config.yaml
n_experts: 40
d_shared_expert: 0
moe_layers: [0, 1, 2, 3, 4, 5, 6, 7, 8, 9, 10, 11]
router_score: "softmax"
normalize_top_k: false
balance_bias: false
init_std_router: 0.0211
norm: "rmsnorm"
tie_word_embeddings: true
optimizer: "adamw"
learning_rate: 0.00417
train_tokens: 191300000
dataset: "wikipedia_en"
Below are experts of layer 3 (counted from 0) of a mixture-of-experts language model. Rows are named router (the router's row for the expert) and show model dimensions 0-47. Each number is 50 + 12 x the weight over its row's rms, rounded and kept within 0 to 99.
Before each expert's rows: "gets" lists some tokens that make up at least twice as much of what it gets as of all text; "comes after" lists some tokens at least twice as common just before its tokens as in all text. This comes from a sample of Wikipedia text that the model never trained on. Tokens count by the router's weight.

# expert 13
gets: ",", " M", " 6", " 7", " 8", " a"
comes after: " |", "|", ":", ";", "°N", "″N"
router:74 64 36 46 75 56 40 56 62 45 70 53 37 46 63 46 58 30 39 46 48 47 58 52 46 34 45 38 52 39 40 38 40 66 47 44 49 63 53 56 71 32 61 64 59 59 47 64

# expert 34
gets: " C", " c", " B", " E", " 197", " F"
comes after: "-", "\n", " |", " in", "|", ":"
router:54 37 61 56 68 37 26 53 38 40 49 59 39 42 66 70 42 45 56 53 52 30 54 62 66 44 52 54 65 65 49 61 43 26 46 67 37 51 60 49 43 67 33 58 71 37 46 64

# expert 8
gets: "\n", " |", "|", ";", "\n ", ");"
comes after: "\n", " |", ".", ")", "==", " ="
router:68 46 64 51 47 57 50 38 72 48 62 36 45 63 29 51 43 58 67 55 48 53 77 66 54 44 52 57 47 65 54 70 53 43 36 55 51 72 48 38 37 40 50 55 46 46 35 54

# expert 14
gets: "\n", "ab", " T", "h", " Mar", "f"
comes after: " S", " C", " M", " P", " c", " N"
router:33 50 72 53 59 63 49 79 47 59 69 43 40 37 45 56 45 55 59 38 41 65 31 38 67 56 22 42 41 39 49 49 58 37 44 29 67 29 72 55 53 30 34 34 34 53 55 56

# expert 33
gets: "-", " L", " S", " K", " G", " R"
comes after: "\n", " |", ".", "-", "o", ":"
router:67 49 58 55 46 43 53 58 61 60 56 68 38 42 41 45 40 45 59 41 51 58 62 63 46 58 65 44 51 67 60 34 40 55 41 56 47 67 37 30 42 53 51 52 62 61 67 75

# expert 1
gets: "c", "t", "ar", "ro", "re", "p"
comes after: " P", " p", " c", " C", " F", "c"
router:54 64 46 44 46 50 59 53 47 53 60 48 40 67 40 78 50 53 53 51 61 53 62 35 42 60 54 38 63 34 29 41 55 58 72 52 40 48 78 73 58 65 54 25 39 51 61 52

# expert 7
gets: " a", " his", " s", " an", " one", " t"
comes after: " a", " and", " to", " the", " was", " his"
router:64 51 38 54 59 49 54 54 62 42 35 40 38 54 46 50 35 54 44 59 49 64 36 60 47 33 32 43 30 63 59 56 46 58 35 41 58 44 36 42 49 38 49 55 51 61 30 44

# expert 11
gets: "ia", "ie", " the", "ian", " not", " New"
comes after: " |", " of", "z", " New", " in", ","
router:57 58 58 55 60 32 35 42 40 49 75 41 41 43 42 52 36 46 50 32 50 46 55 47 38 54 61 49 34 78 52 36 70 68 33 52 36 36 47 52 26 53 52 54 47 37 38 44

# expert 19
gets: "ad", "b", "as", "ig", "id", "al"
comes after: " B", " A", " H", " b", "b", " Br"
router:35 60 46 52 73 34 34 48 56 63 37 39 70 30 53 27 40 62 59 64 33 64 49 51 40 54 45 64 64 47 29 67 38 74 63 56 40 47 45 50 67 56 43 45 36 40 51 42

# expert 10
gets: "d", " ", ".", " with", "ri", " to"
comes after: " |", "|", "ou", "ag", "ed", "ar"
router:70 47 64 57 39 63 35 58 56 47 50 35 67 47 35 39 49 64 45 25 42 53 50 29 30 50 52 69 58 39 58 68 36 30 40 60 44 74 61 44 51 63 54 74 42 57 57 56

# expert 0
gets: " N", ",", "}", " New", " O", " R"
comes after: " the", "-", "a", " of", ":", ","
router:70 60 57 46 68 54 54 55 66 50 74 45 19 44 40 53 44 44 46 40 60 63 72 40 47 58 53 68 53 59 48 52 50 55 36 50 49 57 49 59 47 49 53 55 68 41 48 61

# expert 23
gets: " the", " The", " by", "The", " his", " It"
comes after: " of", " in", ".", " at", "-", " to"
router:80 50 54 57 57 51 51 50 52 60 75 45 39 64 26 52 38 49 47 39 53 47 67 69 49 60 48 40 52 55 58 46 54 56 51 39 44 62 38 52 50 52 67 65 42 50 49 65

# expert 21
gets: "ing", "y", "em", "ed", "s", "l"
comes after: " w", " W", " f", " st", " s", " St"
router:25 50 35 49 47 54 66 42 40 61 38 64 35 46 69 38 48 45 45 69 47 50 44 54 61 48 44 59 49 55 70 47 41 51 83 46 65 32 44 36 40 59 50 55 53 70 53 41

# expert 36
gets: " |", "1", "3", " 4", " 1", " 2"
comes after: " |", " 1", " 3", " 2", " 6", " 4"
router:49 42 56 66 46 32 48 51 74 61 66 48 37 36 39 55 48 48 28 41 46 59 68 56 37 55 66 58 81 50 53 60 24 36 39 51 43 56 56 52 40 21 29 50 52 39 43 51

# expert 39
gets: "-", " |", "th", "a", "ry", "es"
comes after: "\n", "os", "an", "ov", "n", "ian"
router:68 45 64 54 40 36 55 55 42 32 53 41 31 62 34 51 45 42 46 56 69 37 48 65 48 53 61 44 53 65 59 43 44 39 35 64 42 67 29 36 60 35 57 46 65 64 35 48